python train.py --hidden_size=256 --n_experts=64 --d_shared_expert=0 --hidden_act="swiglu" --router_score="softmax" --normalize_top_k=true --balance_loss=0.0108 --balance_bias=false --lr_router=0.00163 --vocab_size=3765 --norm="rmsnorm" --learning_rate=0.0129 --batch_tokens=131072 --train_tokens=403500000 --dataset="wikipedia_en"
Below are experts of layer 4 (counted from 0) of a mixture-of-experts language model. Rows are named router (the router's row for the expert), gate (a neuron's input weights, with its number), up (a neuron's input weights, with its number), down (a neuron's output weights, with its number) and show model dimensions 0-255. Each number is 128 + 24 x the weight over its row's rms, rounded and kept within 0 to 255. Numbers have three digits each.
Before each expert's rows: a language model's description of what the expert responds to. This comes from a sample of Wikipedia text that the model never trained on.

# expert 56
What it handles: First digits of multi-digit numbers in tables, stats and prose, such as 38 in Totals, 73-game, 1423, plus the word that.
router:116134132106124118112125139132122140150123135107111106136119129109098172091131132140122108144112106166134097131124167106164155129112161132135131066138140103122107123091148136115122162144113148127125106106164129129140155090082163134158144142133159091102112152161127099139114094145150145171122100090171169095130195142098150142146176094167132122105131169136183137139155106132136115094105130116133127173127128175117154063171145111162175122087128106114165124137098125126120125153128067117079153134134157131118126149138147157119176159086116139117109093069084108148133140131114147123125120120105116162101152134134163132099127151119112088147096103149163152097152135154139119125120110121080115142105147134157128081111128118148133156159161131120147159123109116120109159125155148
gate17:120168090174101137107165125094123111118098100121148110140110129115128160122139070115101091149131141172087122138149139117107122093120128124116130133163139144091151141132126125132134116104096114169164127134134107105140122081111096122157133160121124086127119115134110141138176089113118113140102121133116121140122188134132120150128169137120083124127125065130138124120131152105104150110163116130100071094114162152087141098153143101142115124144124184089132119134149084119136144141083115135125093158130097143067121163118113140129140120125138139135161095086144144117151144149153171114117077094073126125162119159119125113100108161097115111092087109126145161151121120144125162094102106113133163139118126102135133102169121107100163114124153113174139176144114143173141103113086095
up17:155146110203140165120130137094123130142068153102138133116120117105101139113082146159112132155087126118096112134149145143124147108123191112142109145136153140127153165152123073127141125119122080123136070179124129123154100117072127163149123113147186113122167118116117125153141118119107128128098128167148141116131111133127151138122177093142125131146159086128135099152110151107135164158129114134108087104148102140122128139152153115151139115177148151135116118141076113139120156111113152124118117134100092129130131126101096116135168061156139126129141104120145165103154097150116110076119055156143097084137138145138133157156135184109137125102137119136133128120127176129126132106162107167157164120111121144079107117122135096132132111142113096130111142100093128170131140147115145
down17:135121109147155106111095094144120125147117152148181134105167104115125108124079166131176132107133135129144135090139159126147098149150158102121142131115090071119168106113149145125135129122136107115131139127135124137117129171141131129100097115084133121132133169147134105106109174116100133159086141160141130124146092106134125121136099115132147115110160157127127132163165127175134148145100161097129207104124089077100107116151096146098134164123088116171134147152164144122134097085163132075125115155089123142111145114148142087126150117100131140121094144165172139114128119162131097151116136141109105177179099147114112095169110123125149144118147092126119068104110127072099104134133125149130189123120135140123133094121107100086167131133093132112115133118121115112120106121160139
gate18:079118074139128135089126107171157159098113129109117108128104113151157143128116175131134149108157147126143137113129112122134129151129133113155133118117126143163128123174161150097161089128144135089128109171109150131113139126160133127130099097137143129115137139104132052099159131167139145136126133143114143097124145124134133136096134108125113134143185139083157101124100128160103139128155083142149124121151113133131082139151139158112135081149098100118064154155098152140104139115115102154139117121165122106186121105128180115122146146160145121126124144098141125167156163114144110169156165199159165088128131131094112128107092116110137114115110139174161163135078087121117163155152148146183154135102150112139104161108118137140120164119110123115185094141143122133103136140123111
up18:114089117099150097105121115136162101109125128096124130116111092185123105151139130131106108165122107125126102141120113172132141126111153168122144127097119104127120108111155112148161122080097129062112126125101159158122107103121112114127067125108101110095117123148119113125140124167100129113145155154105124075120154137127109132125131131133114105175138092104160112139117156134148098118145103149151111099161150148123092146098118119165118088116115103125049178117118143135100169117155137130142167115139126190153128134087099123120142120140148127131081137089122164149191132131208095142130143136149112109100130144141133122108083089113130145142090117158127131170127128119067137164133096136140124155095140136166099137105137119110145149125164116134150133105111104159110148105138091
down18:130146120148127134134116125109105147137092091161168148160109122125134120106136106121103109073107163108108128135172158050149118120131099120081154103077129090134157150120099147106119122132141111154114087114096121116151158119129137106095148155111124120097108090114108161120122132139098133135135114062149141169156097129112098131116147146144138127172097155159147151139108116122120071110108162117097122138124131119097117088150147093135092139111170102120176170095168113096167108140125145121117131128130141124124111136137109180087096092104170080130106144155135104116136180124091128123126113116124094140112129112098144130143130186121097121147118115146123100107143131112166110125132101133086125124118174155087114109165161142143135134136150104172123136140119117089134104147077145

# expert 2
What it handles: Middle and final digits of multi-digit numbers in scores, tables, years and counts, such as 32'4',000, 11'5'–118, 2'0'11.
router:134119138147117098114171119134111150126147122141085150117123126103151148172172093089090138124132130119158097136143154110177112122137125150153107073112112095104106089095118158128123145128119165168146150096161109114139146134127107105106130189071123091125116145146110147147113141129149147165117109103128150126161146158094161154143186141158097144139127168133177112122131128125121129143144138160138100174121171152101159100116148120106131142105124150091164142147078130115119135121079085113131131140125126150110087151149118121127153173126115141145097118136093154136139111153110114125153151126131132226148159139148147150118106098141113095135095136152159165115146118143123124141132122115066116106111143147173143079118117114122165121128071108156151113125144139123108135114130119
gate0:111118162120160129112129095119169143127143130096118115117163123133130100102085125094126149145055143101107155121149143134132127107173116104160154108135114102090123178140116132109156100120117142128133130146108115159106131131129124090161162097146139154133123105105125124098156101105151141063112156134097125161178151167123148125124136126125132135104091134168098144147133116159127125086141081131125145117127138140158182106221155113100140129145134168132117103134084142138147131082159085174128092115121119137151129124124152134140101126098120084145146143177145132108152142112123117163060120122087117090158115150129131110122162141153121102097156133109136135163119150118124136180085136128138091170127107118101133118121128126127166147185112115122154124143138088114120117125103117
up0:125145179135106148112119144160111129142153165131137106122144147134128124128151117133139140112110119123103136123171123150181108083131144157137135105133122167082186129094124119124107146130166134139158151103181158114119116092110167117127107128132088136154130111158113154111148089125144195147114125135116107128061144114090164171150124100108121132129150135116119120134101125098122144099134113083092104205106123138123150095127128166176109159155128091147122135158139132090141112129118104163152160125173137138140140075138153120147132140098131134089125111108085080126151184097121120150121086113123100186158105126113128118168148158128122179123137139145122147144147146116114095113106143144157110128113124108150108156122120088156093149102111116120096100139131141117116124086129170
down0:159138155135137107155122150126150145132142107141103131113127136153158154098087164098121120112123183126065145125119120089165108129115102116139134118146084151154139105131107129120103182138113148096132132126154143136124114163117163155127117175151147102143167149156131117071112182122126132153086142128125092101114117146094155173130127088122132137169170132152159116154137122153123104131139127125128090125120127134108095101110151192182124123109103138143100138142183138147154148108129139137150113086122137145140146128131168106081081112099129097112071106169084118174106117142119139107189084110117123143123100102130083162144128157141090135109107102155175131157163137111091123114131129115117133139100149149145147141117137155149126173092126140111106120114126150152119156109141127
gate1:154122135110138160142168162115118140115122140101145141110081152130109111109131164105155131146144203125157110142136122151088157164149121143121137166088168147115153148184128116118094123118142107108153116119123141121049105101151150155127105116170129148163130087105116159094127159151098085124133132132104107138169138132135125076155104140120163127160096090153143166117144128140144138141138108196119158112156095098099139096160095132199124099121152129103063075128152114150122112102145113124103112131120124152142110130152086119107157135130149128159137149126162112111132155150113137120106140145077128130103146117125117086119096126122127139112164205131121098118131136134090126120114151154123147123128101121126150149143145126131154089097136128104100125111134148124146145169112129
up1:141153077112148128149187117101120182130107071115113099127157154082077130114163134114092112128080085158165101125113130130153144095130127151103115099140118163107081114129109145135149105076122123094129133100152126099105161131134111101094118115127153144142158147114074142162116133098109152121150108113140145105114192125083151179123144137109082156179101124125098110118107114145113136130158127071101126149140155144095148136108121112156155114108188123144120151104085104104125120125122117152119121125154162151094087167103146139131140113122096143130092106098111096123145077127146155149126123112132163129104135127167088159143138101145137125127118107136143107132141156088153119112137141108124127112121180129166095117119166120119122125150134108116143135109123098135126167104146129
down1:124163151145175163060145120104082142143069134124147146143123171121120161132132119137101163148112134145149123087134064147105117116119139173144155108139126131193115107126118120119136126155093125138106109113174100149172115134168121113130116122152123098122132116122135152144160131149129097154103079167136152144115144111103141122112135089093162149130136161121161089141076141150127139118093168094096127123121172147116103139097108135102141111128186107126135136128138105151094103132106138137123109129132151111108145132121127122152119114164121082120094080139055124138108115158149101114157145140130125137157130129117123158095116145107123143126126116155097094145153156102150137112127113136128159116131161120088132124141139114105131136111179100156069132161152171135128113069172096

# expert 8
What it handles: Inner digits of years and centuries, as in 19'9'6 and 196'0', plus paragraph breaks closing infobox lists and words like km, century, Kingdom.
router:094124148157117088130140124123124141143150155095139150137138127112122151167110137169169142113101133105140156084124103130138130121094129140096124137157112112138112115091116109100154114135174153135090152093149126154134144136139107108159151148100116077175079104168149151132119115119162099134115123099160120128065136129102159146140114124123160082114110138124147146134107163156190117118096152163133098163124135096093145144099104170120108141090116146141127149159111139140071134131104133113111139122111090132109107123125087150124123154148118149124145108137068172162082113123114153145121173097111112175112155125163141077143109106097107138132103113150134116104118135108104151165146092084157132146115173145105150102139154087084158153123121114159101098118137154130153103101119130
gate0:149145196119119098166137108144137126158067158087120178074159102121157123088089124128150113116126084108097114144133116138106140125134131114144123119130121113105147149165126132109131113110129140144122120100115099115129140134129133134188133100107138131113112111152110133123120125143150146100097130164155117127143140158104178153141135118134133115134162106103062179141138124118137139102167153106133112108101131117111142100157109169082100128153131150108114149134094146100170104148115169107122144095159157088160124115164152159121104114119130116137149105135150080094142143121143148132093145068131124097115111122128101115158109125146154101136148116128127077133122171106124128147102117070167124159125109117093112115133059100132103154135085162131184128130160138166106105158110140
up0:169114161120155171119147122125109147117163131117086124115124098128123141105124088084128097108141140092109187153119084119152168076152150123112105073156091137131130129144082095113096135115183130163143174125161159121119112135147138108107107110136114099126130103111116091140147124170141176089133147152127110124151159155109128128171102159138123119123127122118120125112105118081145170162106143142081132147118150114148141145079139103151145108117142120118124103138116094119121115138106117127122154124113111103112144105133132152145111176170117147131142155112141104112089135100098129131119152103130108162139116153131125099157091133125100144125162118178118174144110178111136171142144166095104174086116121096092126102161141136151082167097125145081132111128095116103105137089131132
down0:094133134116137144089146165096126112129131159131178140121128111125141122132127136118110156112154143119185114151087113075136110133134115151110124071108108117132191107112114125132136143173070149112166164136085142112138132152127144110100124151099148140139167137104144156137099146120076120096116095136096157134114096120096099120106128120126081118140085130113125131100126142124113095167084141166169158129145098159121094125121125129137116144062162103127151120120116114141135186118152082160123102106105166129117107121108123097139208155149104131119135155140152128166097117111138098115144134104123171137161098110133074144123132139118109142139129145134148124175155100146090118104109082127108114116117122136148129092136120159126136118136128124163068120122154178161111126111138135
gate1:177088134117132124126152122150160102131146124193129135092128077117127158097133189143115133147082112153167134145163154131133157136109165099139122119124151108118113160168106082127113087091127162160094165161168112141128149114135147159126118133147101077139104164130149113071129143101126104113122104155197133140154169114097146124149137113162115161091089137121162164084141134139128122134093098110158125133191186212097116109140121125107116116145126111090137128120116120117165127110155139133152137160117145131147119113122145141107134113154113115140118121154122108134118128097164157098137149136133125137151139149132147130135129145119118116107160165127151147154134146129117130075132137160082140140160124109113107105139103113154158136136141145159102171119132128139120183136132132
up1:158133155127131119140151125087142127079103101159142143116157128113097122138188160100116119124097126125148124136141130128149125130125120135072126130135100143124111110145126132155100098116120109175109164106121119127139084130146097114085139120139135078124123123151107139087152156124152100130171110105130178151118108091117114143091111124104127151146095122093140127123118187147148119133122125109126137118182133138091149171091144124128135105172127105150075190152128102135075151109110109138071151130140178142102092121160101180120116138136129114119125125098147125118112080123171142134109128107116144131117171141112153100135114092122158122148132150149166141156133095149058180126126119185171115128161130108121119108111133119139162172120120139139125115083108136143129148163096091
down1:115113120128107104127171121078096149121093104137128095076173129116143135128133115095107117113125157133150138141136141104118132151107150139128099158124094120112143166148088142070113154162113135164108181060088163120075108122109148156117128105111129108124144143122112135105134141121114174138150083118103142154152115141153160089099139124144156145138131141112146136086102103151116080112111136157113107104096136111172118140145172183154108136111149106143105151165111102115111149063106162120123130104095116146133125106133137160149113159153130149112126129142163133122135092171098133123136117136175132111119107105124141165169128142102087137141129142132154158108095140100153124134115150110097159118137128128174111145137102168137121127143057133111163090137107147125137081112142166